Weights of a small mixture-of-experts language model, trained from scratch on English Wikipedia.
Training: a variant of Muon for the experts, 466M tokens, 3706 steps.
Below are experts of layer 5 (counted from 0) of a mixture-of-experts language model. Rows are named router (the router's row for the expert) and show model dimensions 128-255. Each number is 128 + 24 x the weight over its row's rms, rounded and kept within 0 to 255.
After each expert's rows: a language model's description of what the expert responds to. This comes from a sample of Wikipedia text that the model never trained on.

# expert 0
router [157 158 138 102 119 105 129 154  90 103 130 176  96 148 124 140  86 128 103  89 124 146 129 155 104 113 164 119 146 141 103 131 120 109 174 158 160 110 105 128  99 158  89 132 119 143 110 104 101 105 115 155 153 121 156 119 130 145  90  77 126 114 123 154 142 142 105 138 119 113 123 126 125 119 105 127 152 108 137 152 120 171 145 116 155 121 157 153 121 153 119 160 127  98  91 138 125 128 101 137 120 144 121 116 159 152 128 122  89 161  82 114 111 119 131 122 103 103 129 137 105 114 122 153 115 166 103 119]
It responds to: Articles and possessives (the, their, its, his, a) right after verbs like improve, reduce, increase, provide, especially in expository prose.

# expert 45
router [145 158 127 110 124 124 127 112  90 126 121 151  92 149 145 134 138 133  76 117 119 132 133 187 115 117 136 111 152 150 109 125 135 102 146 134 104 115 123 129 116 160 118 154 127 116 103 119 156  94 122 137 132 140 141 142 151 167 108 154 100 116 131 137 138 127 150 139 116 127 111 112 122 103 124 161 145 112 121 156 139 189 156 134 168 117 112 162 139 153 139 146  76 125 100 122 110 123 129 126 134 141 119 104  97 161 155 153  82 138  94 108  80 108 111 119  92  66 117 149 121  76  83 143 156 155 118 106]
It responds to: Prepositions starting time phrases, mostly in, plus during, throughout, until, since, On, usually before a year, month or the.

# expert 37
router [116 150 132 114 113  83 127 115 111 133 106 152  95 162 123 140 145 180  64  81 135 168 153 149  95 151 155 138 173 140 133 128 159 149 130 154 125 124 154 156 150 162  96 151  97 103 150 150 153 161 144 188 154 149 127 115 119 153  96 142 107 118 128 126 154 133 148  92 140  86  96 120 125  79 102 123 167  94 133 136 127 150 143 147 158 148 100 150 197  98 126 130 124 145  72 147 114 124 124 147 116 111  82  98 116 151 149 132 111 172 147 111 125 142 102 140  96  90 116 164 163 122 100 117 125 162  79 121]
It responds to: Word pieces inside Chinese, Indian, Thai and other transliterated personal and place names, often in sports or election tables, such as Tseng Chun-hsin, Basavaiah.

# expert 61
router [139 132 106 130 100 145 108 141 117 152 148 149 110 147 113 123 159 169 122  93  76 145  78 149 109 134 179 112 130 128 120 127 130 109 127 138 117 143 128 142 107 160 133 142 122 105 114 111 120 136 119 161 138 152 163 106  83 154  81 122 132  86 128 145 142 134 127 134 164  79 137 108 135 102  84 117 136 140 135 123 108 211 150 156 151 110 111 147 173 139 148 166  91 143  93  90 125 154 124 142 114 118 111 129 115 189 128 101  80 114  91 115 136 128 136 103 110  87 160 151 161 144 116 150 107 142 109 116]
It responds to: Commas and connectives like which, when, although ending clauses, strongest in US census demographic text, such as "For every 100 females, there were".

# expert 1
router [136 158 130 107 104 129 109 145 111 114 127 133  80 134 101 139 121 148 118 115 101 151 121 153 126 107 157 121 162 127  94 134 150 107 160 165 146  99 112 148 128 172 117 135 110 124 114 112 106 125 140 184 152 155 130 146 136 151 106 115 126  97 137 150 162 153 116 123 126 118 114 139 113 106 134 136 143 135 125 137 138 161 125 140 160 115 135 113 138 140 120 167 133 110 112 144 142 125  96 115 124 129  96  93 123 154 135 109 101 157  69 134 137 143 118 134  91 113 134 156 124 103  98 159 146 147 102 105]
It responds to: Adjectives after "the" naming nationalities, regions or social groups, such as German, southern, black, human, federal, plus "other" and "third".

# expert 2
router [150 153 112 124  86  92 131 137  92 119 107 151 114 134 119 140 132 159  94 122 132 123 122 166  95 122 144 116 152 160 100 152 132 130 145 155 140 114 145 170 118 125 132 121 156  79 142  93 146 108 109 145 141 133 121 111  94 148  75 127 170 123 117 114 150 103 116 109 132 107 139 104 145 117  97 154 164 135 134 145 101 177 117 134 176 127 131 142 134 142 175 161 132 137  88 133 115 112  96 147 103  76 113  55 118 138 133 114 106 143 125 104 119 137 115 125 112  96 114 169 147 120 151 135 133 157  85 130]
It responds to: Middle pieces of Latinate verbs and adjectives after a prefix, awaiting a suffix, such as imp-lic-ated, de-vel-opment, deposit-ed, involv-.

# expert 21
router [147 131 114 111  96 125 121 148  90 125 136 137 104 156  83 122 110 154  90 101 109 147 103 143 137 127 149  95 146 146 140 130 112 135 154 147 177 107 127 148 150 146  84 155 118 127 133 110 155 148 147 164 150 141 108 154 115 144 110 135  99  96 125 101 171 122 158 157 156 103  93 126 120 107  99 125 156 119 108 145 116 156 126 161 158 139 153 147 170 118 165 147 110 124 104 150 113 130 109 165  91 101 101 122 172 140 121 130  89 164 136 133 145 149 123 150 117 107 125 147 145 114 167 148  98 163 110 139]
It responds to: Plus and minus signs, digits and pipes inside league and stats tables, especially goal differences like +8, +18, +30.

# expert 47
router [128 144 124  78  94 144 121 171  99 128 122 160  86 145 102 133 129 134 106 107 127 129 162 163 124 149 161 143 162 162 117 132 163 142 164 161 154 115 135 164 133 139  93 137 119  91  94 141 136 125 126 167 170 133  94 127 113 174 105 138  93 115 118 119 166 123 122 126 121  74 127 144 121 132  84 122 149 102 100 157 135 144 143 119 153 158 104 155 149 110 157 121 108 125  88 110 132 140 110 177 155 136 120 123 112 171 146 120  87 145 101 101 102 128 151 121 127 100 110 154 129  86 112 143 130 161 102 130]
It responds to: Prepositions, articles and verbs in sports or election narratives after a subject, like rushed for, won with a, earned, graduated, visited.

# expert 4
router [114 128 117 130  94 132 130 102 118 160 124 141  97 141 127 113 155 128  93  74 167 177 172 123 133 158 144  86 159 153 130 143 152 134 128 111 122 120 107 135 138 148  71 135 112 149 104  94 176 118 126 138 127 184 142 151 130 138  95 115 107 113  97 117 152 105 144  98 157 123 122 125 155 136  95 150 171 110 137 131 111 129 152 144 151 125 115 159 168 135 144 184 153 141 123 118 141 108 122 127 134  95  80 101  79 149 150 158  95 177 133 116 132 145 123 154 120  79  88 127 169 108 168 154 128 124  76 119]
It responds to: Spaces, hyphens and digits inside bibliographic references and tables, especially ISBN strings, page ranges and catalogue numbers, e.g. 0-7434-9627-2.

# expert 36
router [ 93 146 141 106 110 146 124 120 128 129 137 160  94 128 104 111 156 133  93 110  68 128 111 131 107 124 178 120 146 159 124 133 137 129 132 122 128 119 144 134 141 156 126 133 129 114  89 135 118 164 122 163 152 121 117 153  79 156  98 129 143 120  69 114 154 104 141 124 105 100 149 132 131 147 105 139 128 141 122 142 110 196 168 148 157 111  82 165 179  88 141 162 120 130 107 127 123 102 103 137 106 118 106 103 142 180 152  89 106 118 116 105 150 128 116 105 127  81 131 118 158  99 116 148  99 129  90 126]
It responds to: US states, countries, counties and townships after a comma, final ZIP code digits, town name endings, and century.

# expert 5
router [123 137 123 113 106 103 118 129 100 114 144 151  95 160 114 132 100 157  98  94 119 156 107 141 139 122 154 128 155 175 136 136 118 138 155 134 123 110 107 150 131 156 105 151 116 129  95 116 137  94 114 154 169 114 173 137 133 152 103  97 133 113 128 119 159 128 130 138 169 104 100 102  93 110 120 135 144 110 141 164 105 167 141 118 154 141 143 148 183 156 144 148 109 121 114  63 151 166  95  85 114 108 113 101 141 138 113 130  99 192 122 100 156 115  89 134 100  99 127 158 148  93 119 145 131 149 100 140]
It responds to: Inner pieces of longer words and UTF-8 byte pieces of Japanese and Chinese text, such as torpedo, philosopher, choreographer, plus coordinate digits.

# expert 10
router [125 152 104 109  98  92  82 139 110 155 129 148  90 158 105 138 107 158 101 102 114 149  88 160 136 159 147 156 151 151 139 133  93 129 149 134 171 112 108 134 153 174 105 142 132 129  92 147 160  95 142 174 158 109 167 182 157 142 102 121 119 104 143 143 156 176 164 105 146 121 102 140 136 112 114 129 157 102 131 139 119 165 124 106 159 135 128 161 171 133 152 123 102 153 104 129 131  86  97 103 114 105 105 100 161 143 152 128 111 176 140 115 141 127 123 119 100 110 178 164 136  95 101 131 126 163 110 124]
It responds to: Word pieces completing personal names and occupation nouns, often species authorities and historical figures, e.g. Rüppell, Moore, Kenworthy, historian, beetle.

# expert 63
router [117 148 118  99  87 110 134 120 100 166  91 135  94 150  99 113 105 154  96  96 114 112 113 149 113 109 144 106 155 158  90 146 104 173 150 136 127 106 154 146 179 143 109 161 100 110 129  85 144 120 139 153 165 127 108 142 109 159 107 146 125 102 135 100 145 136 102 130 145 132 124 112 127 121 108 134 155 121 142 143  98 139 112 130 147 148 159 158 165 199 143 142  98 128 108  85 167 151  93 143 101 124 105 109 125 132 146 151  92 124 110 121 166 140  78 148  99 111 175 139 142  99 144 103 117 147 105 117]
It responds to: Digits inside years and dates, mostly the second or third digit after 19 or 20, as in 2023, 1907, 2020.

# expert 56
router [129 144  87 103 101  97 151 138 110 131  84 143 105 152 100 128 118 162 103 106  98 159  95 151 141 146 162 163 156 151 122 128  87 152 143 164 137 107 109 167 163 144  96 150 136 114 121 131 135 138 166 148 143 110  99 113 109 156 103 106 153  76 123 130 168  80  97 151 146 112  82 157 169 126  97 168 153  96 136 141 117 149 125 140 159 159 136 165 153 143 143 150  79 157 110 132 128  86 101 111 130 110 116 107 167 139 141 128 107 134 118 144 112 165 105 115 102 102 150 160 143  95 144 117 118 158 110 136]
It responds to: Pipe separators between numeric cells in sports medal or results tables, plus unit words like kg, lb, feet, mph, medal.

# expert 14
router [142 119 135 116  95 128 120 134 137 164 122 147 119 119 111 111 122 154  61  62 118 123 155 112 112 156 141 109 155 151 119 126 111 100 155 127 135 130 113 145 133 137  89 122 111 153 124 105 159 152 161 197 173 141 108 123 127 143 105 140 136 108 143 102 151 145 155 112 154 135 146 141 135 117 122 126 171  97 122 140 132 143 110 114 157 137 137 163 145 141 134 176  88 159 114 127 107 129 117 117 143 101  82  79 105 151 121 123 114 149 110  96 178 127 134 165 118  96 111 139 155 134 149 167 126 105 110 112]
It responds to: Line breaks ending list items, infobox lines and paragraphs, plus == heading markers, ordinal suffixes (th, nd, rd) and ISBN.

# expert 25
router [ 90 143 137 132  74 122 123 109 127 139 103 177 112 139 113 109 144 146 108 110 151 166 117 160 116 143 160 138 135 148 115 173 143 115 150 154 147 136  73 138 146 140  93 147 132  99 105 121 166 142 139 146 146 147 130 124 114 186  93 161 149 103 125 112 151 120 168 137 156  64 136 126 122 123  81 141 168 111 115 103 124 145 124 126 168 115  91 150 134 146 142 166 115 134 106 115 127 158 117 140 146 102  73  91 110 159 119 139  93 137 155 110 154 133 154 123 125 113 132 129 168  87 151 141 131 155 110 140]
It responds to: Single digits inside numbers in tables, percentages, scores and coordinates, such as 89.88%, 50.65, and the degree sign in 52°29′N.

# expert 52
router [105 150 162  98 120 154 131 119 122 156 119 156 103 135 101 136 134 152  88  99  99 120  99 132 114 100 136 124 159 154 132 137 125 151 129 117 114 117 142 151 142 152 136 137 132 130 101 145 118 191 123 182 152 117 104 155 127 170  83 121 125 109 105 132 143 122 124 142 130 119 160 128  86  99 117 129 162 142 135 138 113 158 131 147 161 128  82 141 141  85 146 158 107 105 110 136 133 144 115 140 102 109  82  61 137 152 139  97 109 125 129 115 147 158 144 110 118 109 137 138 148 102 109 143 126 128 107 112]
It responds to: Directional words and place-name pieces in geographic names, e.g. South Australia, North Yorkshire, South East Asia, plus commas between places.

# expert 57
router [135 134 123 101  93 100 122  99  98 152  87 145  85 167 125 134 123 182 119  82 116 177 160 176 123 157 161 105 159 140 128 130 137 126 160 106 129 111 129 136 134 154 100 134 144 113 131 155 120 156 128 156 137 136 133 154  80 153  80 149 131  66  90 151 150 140 141 104 129 105 138 134 130 113 118 108 143 112 134 120 144 151 136 108 162 123 131 130 186 103 173 129 144 105 101  91 130 112 122 137 138 122  60  95 119 148 128 139 101 122 156 152 140 100 133 134 104 113 146 170 132 126 117 126 137 178  88 102]
It responds to: Common male first names (William, David, John) and the period after a name initial, such as J. R. R. Tolkien or W. E.

# expert 30
router [ 90 128 159 150 106  97 130 115 114 123  91 147 115 166  99 109 139 177  97  76 136 127 132 117  97 133 176 108 181 152 120 115 137 123 147 115 106 129 149 157 112 135  80 141 151 153 126 146 129 150 110 175 153 143 165 151 104 151  94 153 133 110 126 145 175 119 133 122 128 113 125 154 101 111  90 106 159 114 121 110 135 143 126 139 174 124 116 149 147 133 140 135 135 164  77 126 114 128 101 159 123  99  86 101 169 157 191 136 107 129 122 110 146 108 113 148 119  85 104 141 147 106 117 138  81 149  70 120]
It responds to: Word pieces completing proper names: species epithets (-ensis, -ius), surnames like Jones or Singh, and Street, Road, Creek, Empire.

# expert 55
router [151 144 116 115 108  79 146 104  91 145 104 185 110 138 130 148  99 192 109 110 129 151 165 171  74 128 173 146 182 147 110 116 157 123 172 107 121  90 127 149 152 167 110 139  93 115 140 151 138 133 133 143 165 127 117 121 127 155  94 125 157 119  83 151 153 132 132 136 136 135 111 133 128 112  93 139 158  99 137 150 142 157 119 138 159 146 106 138 156 131 155 117 124 139  98 109 103 121 112 133 126 129 107 101 111 135 116 145 110 162 147 127 119 126 127 130  92  96 129 184 143 121 118 103 116 199  93 125]
It responds to: Pieces inside European and Latin American first names and surnames, often accented, in rosters and credits, such as Ezekiel, Agnieszka, Robbie, Andrea.

# expert 11
router [117 137 129 126 102 137  96 137 105 138 147 139  91 133 120 152 151 165 102 116  65 153 149 129 119 138 180 135 133 156 111 131 143 132 154 145 128 140 141 168 108 152 103 151 119 105 118 116 158 113 136 145 145 142 122 145 130 152 106 108 114  93 111 137 134 141 114 111 134 101 128 125 132 100 108 153 151 141 125 135 136 183 123 126 150 106 153 178 144 147 128 166 107 138 108 109 152 136 128 128 110  98  60 112  95 158 123 142  93 134  94 106 119 121 134 148 118  89 135 150 147 129 152 170 109 160 114 120]
It responds to: Commas, periods, closing quote-punctuation and conjunctions after a noun phrase or date that closes a clause, e.g. "Corporation," "in 2018," "and".

# expert 15
router [156 172 119  79 126 134 100 161  77 115 126 164 101 151 100 124 108 153  88  80 120 138 160 156 112 116 143 122 139 151 103 138 128 108 187 165 151 102 134 148 112 142 144 132 125 115  95 117 119 134 155 150 139 131 122 122 118 147 114 111  92 113 106 150 176 159 117 157 125 117 128 136 117  99 108 143 177 102 125 160 143 168 138 116 141 106 139 161 134 140 129 153 125  98 118 110 130 146 102 151 128 147 112 101 129 169 109 132  87 157  83  89 114 142 129 136 109  84 148 152 140  97  89 138 138 167 104 110]
It responds to: Determiners and possessives opening a noun phrase, mostly the, also his, their, its, this, often after of, for or sentence-initially.

# expert 43
router [123 142 135 141 121 100 142  99  83 130 119 149 117 153 109 107 135 182  94  96 142 146 167 161 121 138 133 103 148 152 121 151 126 144 145 139 129 118 131 177 120 138  75 149 133 127 171 120 133 162 102 176 134 116 172 124 104 133  97 106 152  95  89 163 160 130 129 139 154 120 121 153 117 102 102 148 150  91 128 131 129 155 132 132 157 131 146 134 155 126 157 131 128 118  94 123 142 119  93 155 110  82 100  79 135 168 179 131 114 105 142 109 121 115 113 141 103  92 139 180 161 130 117 122 104 162  92 124]
It responds to: Pieces of Latin species names and foreign words, especially taxonomy lists, such as leucocephalus, flavolineatus, "var.", van der, Vendôme.

# expert 13
router [106 158 129 108  99 113 139 141 112 109 157 138  83 149 119 149 142 151  96 116  82 143 131 154 108 118 172 151 144 165 129 147 137 117 162 149 125  97 123 165 131 153 122 158 122 115 115 115 100 123 134 145 140 117 131 152 130 152  92 124 132 107 124 125 130 138 114 103 161 117 122 123 125 106 114 136 152 135 125 148 128 194 166 117 154 130 131 144 126 123 156 111 105 108  77 115 144 140 102 117 128 101  94 110 103 158 125 152 115  98 138 109 109 113 103 136  99  94 138 155 121 122 155 160 117 167  97 124]
It responds to: Plural endings, commas, "and", "including" and "include" in lists of examples, such as venues, subjects such as, rebel songs, including.

# expert 50
router [153 167 127  97  72 129 138 138 127 131 101 127 103 158 129 161 117 173 100  79 135 186 115 129 130 161 140 141 129 146 119 141 137 150 158 150 116 141  96 171 116 167  96 126 128 144 134 114 150 146 132 151 140 150 127 114 119 193  99  96 131  90 115 120 175 121 136 123 161  97 101 137 152 140 111 146 163 137 121 112 137 157 123  85 162  88 105 149 149 126 157 164 119 121 114 133 136 145 110 130 120 104 126 106 132 183 163  93 102 175 166 146 100 150 132  94  92 113 113 142 139  85 159 155 108 156 112 130]
It responds to: Spaces, parentheses, decimal points, commas and signs inside numeric values and unit conversions, e.g. 1,256 m (4,121 ft), (−, ×.

# expert 42
router [137 167 123 126  76 117 131  80 111 118 139 127  90 177  94 134 120 159  97  97 115 189 135 154 114 164 144 108 119 146 112 139 136 131 172 169 130  94  81 142 142 162  87 178 116 112 103  93 129 120 147 159 142  99 106 116 121 195  99 131 124 114  91 117 173 166 126 128 171 120 132 144 158 127 118 161 134 130 138 122 108 122 117 126 168 157 116 180 161 159 131 162  96 141 102 143 103 129 131 125 128 121 119  96 135 147 150 174 107 171 117 125 114 172 124 150 123 112  88 158 150 103 126 145 135 143 100 137]
It responds to: Single digits inside numbers in pipe- or semicolon-separated tables of scores, episodes, chart positions, years, and coordinates.

# expert 46
router [ 97 136 130 118  73 129 111  97  98 171 127 152  73 165 136 140 152 183  85  60  91 172 149 162 133 165 155 125 153 154  97 115 103 136 168 144 135 120 123 150 135 127 114 156  98 140 132 142 127 163 138 153 165 150 111 153 132 151  82  96 128 109 113 143 120 135 139 109 171 135 135 159 105 118  98 145 166 108 122 108 129 135 139 120 179 140 135 126 154 116 142 123 152 137  95 132 124 128 145 149 109 112 100 117 101 149 123 149 112 144 132 119 138 146 141 136 102  66 123 151 150 103 115 173 128 155  92  88]
It responds to: Line-initial dashes, pipes and equals signs opening list items, table rows and headings, e.g. obituary lists and "= Joseph Kiptum =".

# expert 60
router [ 99 132 130 107 106 106 101 146  61 136 130 170  99 149 121 164 109 183  97  94 114 181  96 160 112 122 149  91 132 128 127 122 137 142 177 170 106  90 151 163 100 155  93 139 108 120 116 137 112 180 142 166 116 134 142 151  92 165  82 124 102 110 159 141 162 141 125 107 154 152  97 108 143 135 106 126 166 113 145 147 151 126 172 109 177 107 148 163 147 113 149 156 104 126 105 151 136 146  86 147 138 123 115  84 121 130 129 144 113 137 150 122 104 122 129 153  91 114 140 164 169  79 107 162 133 157 107 135]
It responds to: Pipe separators at row ends, award words like Best, Nominated and Won, and the inside song and film titles.

# expert 24
router [126 129 129  94  85  94 135 135 105 135 108 143  99 169 139 108 123 169 108  47 122 132 121 143 107 166 177  93 170 140 106 139 128 112 178 129 120 106 116 162 148 147 127 145 124 117 114 113 144 125 160 164 171 139 129 144 135 136 107 113  93 100 132 126 143 146 136 115 175 122 111 103 120 119 102 145 135 105 141 127 134 124 146 123 183 105 120 151 153 139 150 136 127 162 106 122 146 123 117 137 125  93  94 121 124 180 141 127 124 144 109 129 123 143 138 118  99  97  98 155 144 127 139 142 138 149 118 125]
It responds to: Line breaks after table rows and sentence ends, section heading markers (==, ===), and sentence-final periods or quote-periods.

# expert 39
router [126 150 114 118  92 127  87 132 137 158  75 169 102 153 119 107 160 139  96 123  65 165 129 152  99 126 165 145 181 152 103 153 157 154 170 163  81 113 114 128 159 164  94 141 108 136 121 111  93  87 148 160 171 127  85 123 128 149 122 141 145  94 122 145 165 144 109 100 132 100 124 109 156 115 111 134 159 113 125 139 119 150 112 145 163 131 143 154 136 150 146 123 128 175  82 141 121  93 123 125 104 129  90  94 137 141 124 116  90 155 123 135 118 118 106 133 111  91 144 159 129 105 139 166 119 129 117 135]
It responds to: Nouns after a possessive or article, mainly kinship words (father, daughter, wife) and noun suffixes like -ance, -ion, -ment.

# expert 62
router [127 146 105 122  83 131 134 130 117 162 119 139  87 150  91 109 150 170 106  92 124 191 110 159 131 165 137 119 182 147 107 101 107 152 143 159 180 105 107 162 153 138  94 173 103 107 111 100 133 146 101 171 150 123 132 115 119 161 104  93 115 124 141  99 155 130 125 145 185 132 123 157  88 118  77 138 178  79 110  90  83 155 124 137 157 172  99 134 152 103 150 120 113 104 108 141 160 134 123 140  84 108  89 102 110 172 123 141 110 142  94 124 151 148 112 153 120 107 122 167 159  76 123 129 119 126 117 106]
It responds to: Pipes, colons and spaces opening cells in sports and election tables, plus country codes (ENG, ITA, RUS), @ and arrows.

# expert 19
router [ 97 134 132  94 107 145  81 135 111 138 131 152  75 149  91 125 137 156 115  92 109 174 182 139 130 147 158 126 126 142 118 135 167  78 156 144 115 114 107 138 121 155 121 135 114 135 105 146 118 101 119 177 165 119  88 105 114 158 116 137 109  88 143 156 168 145 102 119  92  67 126 135 114  91  90 126 147 118 120 131 117 168 153 152 165  97 138 157 158 142 134 145 131 178  89 118 138 127 104 144 137 120 109 117  84 185 153 114 108 158 103 123 138 128 125 152  85 104 148 156 126  81  90 140 125 167  94 109]
It responds to: Head nouns or name endings after "the" or "his", often subjects of "was" or possessives, such as father, city, team, program, the Valkyrie.

# expert 3
router [103 143 109 104  81 111 125 154  90 161 125 130 110 158  87 125  89 156  90  95 105 129  79 165 153 149 143 137 168 161 135 136 101 154 146 135 123 104  99 159 152 156  96 151 130 119 145 151 119 183 118 178 153 155 168 154 111 170 102 139 122 103 122 155 167 126 144 155 153 127 122 120 100 114 103 146 154  99 125 166 124 149 120 138 161 161 141 152 174 118 149 134  92 135 102 141 143 128  85 130 103 124 109 110 158 149 139 150  96 155 129 143 122 118  77 151 106 107 173 158 160 130 121 138 136 153  94 117]
It responds to: Zeros, pipes, periods and dashes in sports stat tables, plus taxon names and authorities in species entries, like Callyodon viridescens.

# expert 40
router [122 115 104  86 105 132 100 173  97 144 105 139 114 137 115 100  99 131 111 104 126 118 154 143 144 122 167 124 144 156 100 159 130 176 165 143 147 108 161 139 122 171  87 139 139  99 130 158 126 127 139 179 173 114 109 109  88 148 106 122 153 112 117 103 149 135 119 133 136  92 131 108 123 133  90 118 168  60 100 142 133 159 127 142 142 109 112 153 125 120 155 147  79 147 104 139 132 136 102 118 131 121 110 100 110 170 159  89  81 140  76 121  99 139 133 147 130 113 140 151 148 125 124 112 117 128 104 110]
It responds to: Digits of batting averages and rankings, plus career words like graduated, degree, professor and contract in biographies.

# expert 31
router [140 157 135 105 106  97 120  96  79 146 130 150  83 142  81 128 140 147  74 117  94 173 186 138 131 140 173 113 166 170 105 121 138 146 143 145  88 118 143 137 121 135 109 154  90 116 105 137 132 140 166 140 152 141 121 180 124 159 105 133 106 101  97 126 135 132 153  78 147  86 123 152 128 118 109 120 139 129 105 122 142 183 174 127 138 136 117 142 175 124 140 125 128 172  83 122 148 143  99 124 139 119 113 119 113 161 129 160 102 134 164 132 112 109 123 142  79  82 111 157 163 105 123 156 167 135  98 119]
It responds to: Prepositions and links right after a person or title naming author, outlet or collaborator, such as "of All About Jazz", by, with, featuring, against.

# expert 59
router [104 130 125 110  69 104 132 128  82 118 119 168 102 139 105 137 117 172 105 100 124 116 156 137 125  95 167 116 165 138 114 151 129  98 135 135 122 108 135 159 143 139 120 157 138 156 130 127 106 167 138 189 151 133 123 121  82 170  97 134 120 123 148 162 172 147 114 133 140 136 141 135  74 135 107 137 159 109 130 141  94 160 133 146 177 119 109 169 166 146 112 165 131 140 108 137  96 144 102 135 127 113  83  83 148 162 156  98 134 172 113 136 138 116  99 111 105 114 140 154 128 109 123 154 137 134 109 136]
It responds to: Capitalized words inside names of wars, organizations, medals and agencies, such as World War II, National, Army, Service, Science.

# expert 7
router [114 142  94 125 110 143 110 161 114 132 140 136  88 136 112 121 142 121  99  99  89 153 124 164 111 116 176 119 135 165 104 134 146 107 167 147  88  95 101 138 107 149  88 152 117 128  85 171 125 101 148 160 154 149 114  93 130 146 102 146 143  98 121 125 164 138 107 131 146  81 111 119 152 111 116 139 141 102 104 141 159 177 126 131 143  98 142 145 151 122 152 146  79 152  81 113 132 128  91 117 138 116 116 106 104 167 146 122  48 137 100 118 108 109 155 113 112 100 129 134 139 113  95 155 169 171 115 117]
It responds to: Ordinals and count words after an article or number, such as fourth, fifth, one, each, another, and time nouns like years, months.

# expert 6
router [127 112 108 152 121  80 117 125 122 139 131 171  88 161 105 117 121 165  80  92  79 140 118 136 100 149 181 128 150 165 112 103 123 105 153 154 114 109 130 172  96 145  94 162 109 111 160 110 111 100 129 121 151 137 121 130 157 147 102 122 111 115 119 114 143 127 109 101 176  99 108 126 127 120  95 138 150 121 149 155 153 153 154 153 153 115 141 145 118 134 131 122 115 145  99 140 134 164 124 122 130 107  94  90  71 134 125 159 108 113 108 105 136 131 153 142 116 108 123 164 129 147 156 140 171 150 110 123]
It responds to: Linking tokens between clauses: was, is, were, been, and, or, colons and semicolons after subjects or list items.

# expert 35
router [136 135 159 125 115  96 112 134 131 162 117 153 105 184 125 129 133 135  85 108 129 180 117 133 117 108 130 106 182 146 132 118 133 117 161 110  89  90 138 160 160 174 104 136 119 132 121 168 136 134  93 139 154 151 146 123  96 147  86 113 125 113 129 111 168 122 120 121 151 129 137 115 159 127 111 152 158 117 127 150 125 141 166 128 149 141 147 150 169 155 157 140 122 153  70 112 136 134 101 126 135 127  89  91 105 133 163 173 120 147 132 117 107 113  95 118 105 111 113 167 137 111 139 109 106 146 105 129]
It responds to: First capitalized piece of titles and names in lists and tables, such as Sa(iling), O(ur), Mad Max, Na(mah).

# expert 41
router [143 136 127 115  85 122 123 121  83  98 134 159  84 137 131 126 110 181 113 125 125 141 122 185  85 121 146 151 163 138  99 129 111  95 158 130 129  82 109 150 154 143 100 158 134 104 167 103 121 136  89 126 134 112 136  96  88 166 116 146 165 133  90 130 147 140 139 119 141  89 124 108  77 100  86 159 160 105 153 140 128 159 145 164 143  98 119 151 147 153 158 165 121  90  85 131 127 137 123 143 111 124 102  82 105 157 153 173 113 106 144 114 106 118 112  95 105 107 113 138 157 135 129 110 120 162  97 138]
It responds to: Short second or inner pieces of words right after an initial capital or piece, e.g. P-la-ces, E-le-ctoral, De-no-mination, s-na-kes.

# expert 18
router [101 175 122 124 104 107 129 101 102 119 106 151  77 146 137 112 115 136 100 116  96 150 121 171 101 158 136 125 153 193 129 129 122  99 152 131 114 111 140 145 109 138 113 136 138 121  90 141 122  92 147 158 145 127 122 123 130 148 107 156 141 105 110 125 148 135 157 109 116 107 110 119 110 116 113 118 134 156  95 147 144 214 172 115 192 110 117 126 133 122 150 152 129 115  87 136 130 117  83 129 152  79 116  99 100 165 138 117  92 147 140 114 107 117 142 142 130  94  94 158 114  96 148 165 135 152 109 132]
It responds to: Past participles and their suffixes after was, is or be, such as located, built, flanked, aided, usually followed by by, in or to.

# expert 51
router [ 98 106 127 114  79 113 138 111  76 142 129 151  92 176 125 154 103 145  82 131 164 151 136 156 113 130 158 113 142 130 135  93 145  84 164 128  85  92 119 150 147 148  79 155 145 121 123 173 115 110 107 134 137 156 139 118 114 171 103 133 119 132 121 124 142 129 115 127 165 135 137 121 147 137  74 126 174 112 135 152 121 147 165 114 143 122 128 146 147 132 121 182 118 158  92 126 133 161  92 111 163 118 111 104  70 149 176 166 125 128 152 109  89 122 111 130  73 115  99 162 145 103 129  95 156 178 100 135]
It responds to: Small words inside titles and award categories, like Best, of, All, My, Your: Game of the Year, All-Canadian, Best Film.

# expert 26
router [125 154 103 117  93 102  88 115  92 127 110 156  92 162 144 115 142 141  99 111 106 152 123 189  99 138 145 137 176 166 108 130 132  99 163 144 105 126 135 138 126 150  98 138 118 101  88 106 103 124 153 140 165 126  97 129 122 148  93 129 129  87  97 146 136 122 140 111 133  89  95 145 111 107 123 140 141 142 113 130 145 178 177 113 169 123 112 132 147 144 147 119 150 142 103 145 145 127 120 159  96  90 106 121  86 166 124 158 116 140 134 138 119 126 107 139 118  62 109 158 119 107 116 155 126 141 100 126]
It responds to: Past-tense or inflected main verbs and verb endings after a subject, especially naming and reporting: called, named, described, said, announced.

# expert 58
router [128 147 122  89  99 110 119 111  98 125 116 139 105 151 102 157  73 144 111 109  96 137  93 160 126 148 152 140 161 156 136 119 121 152 146 130 111  88 125 162 139 172  98 143 135 113 122 109 126 114  80 155 151 142 146 144 145 161  96 110 108 100 123 113 161 148 100 121 152 123 114 105  97 115 106 119 140 109 159 155 122 146 118 127 165 135 148 160 172 155 149 143 110 123 104 124 157 115 102 129 105 111 104  98 160 159 101 132 103 158 153 138 140  91 100 131  89 109 122 157 150 110 128 121 100 142 108 142]
It responds to: Inner digits of four-digit years and date ranges in tables and lists, e.g. 2023, 1983, 1950.

# expert 49
router [134 156 112 108 118 136 101 153  96 119 135 146 104 133 123 102 121 154 120 111 100 155 132 152 101 125 158 122 137 155 110 130 103 126 168 161 131 110 150 140  97 157 107 140 130 144  86 133  96 144 143 152 158 118 141 122 123 139 106 109 117 121  95 141 149 123 125 141 111 110 126 122 124 109 114 131 170 133 132 158 147 165 132 126 161 102 136 151 132 128 162 156 135 108 117 117 136 142  94 145 118 116 108 105 120 166 130 122  91 173  86  97 124 116 155 117 106 100 107 134 139 124 110 166 163 162  97 114]
It responds to: Articles and determiners opening a noun phrase after "is", "was" or "as", often with superlatives, such as the youngest, a prominent, an immigrant.

# expert 38
router [138 170 117 124 104 104 157 161  99 186 104 146  98 156  86 156 124 173  98 100 115 160 106 153 110 139 140 158 147 156 146 122 116 128 159 133 165 115 137 147 130 156  98 141 148 134 105 114 133 117 104 169 153 117 149 159 157 162 102  94 142 103 155 130 151 132 104 139 151 111  97 117 107 123 104 154 158 105 118 171  84 167 117 110 155 105 105 150 161 120 143 131 117 125 106 114  89 101 101 137 119 101 114 104 155 151 142 126  98 144 150 125 126 150 130 131 113 109 148 161 153 103 138 126  73 143 100 135]
It responds to: Month names in dates after Died: or table pipes, and first words of place names like Fort, Mount, Port, Cape, plus arena-name endings.

# expert 53
router [146 172 120 105 100 120  96 135 101 104  95 134  96 168 118 156 136 153  86  97 117 111  96 141 155 180 132 102 159 159  79 138  86 127 155 136 142 110 161 163 142 155 102 168  85  83 114 155 132 126 181 156 170 116 107 165 115 137 102 145 128 115 149 156 163 139 122 116 167 112 115 122 107 100  89 100 138 119 152 152 138 147 130 161 165 101 131 146 155 166 163 132 121 143 119 136 143  83  79 137 112  94 101 101 123 151 129 133 132 147 121 126 120 158 160 113  93 110 117 144 165 115 128 116 119 171 101 130]
It responds to: Line-start hyphens, pipes and bullets opening infobox fields or table rows, e.g. "- Preceded by:", "- Elevation:", "|".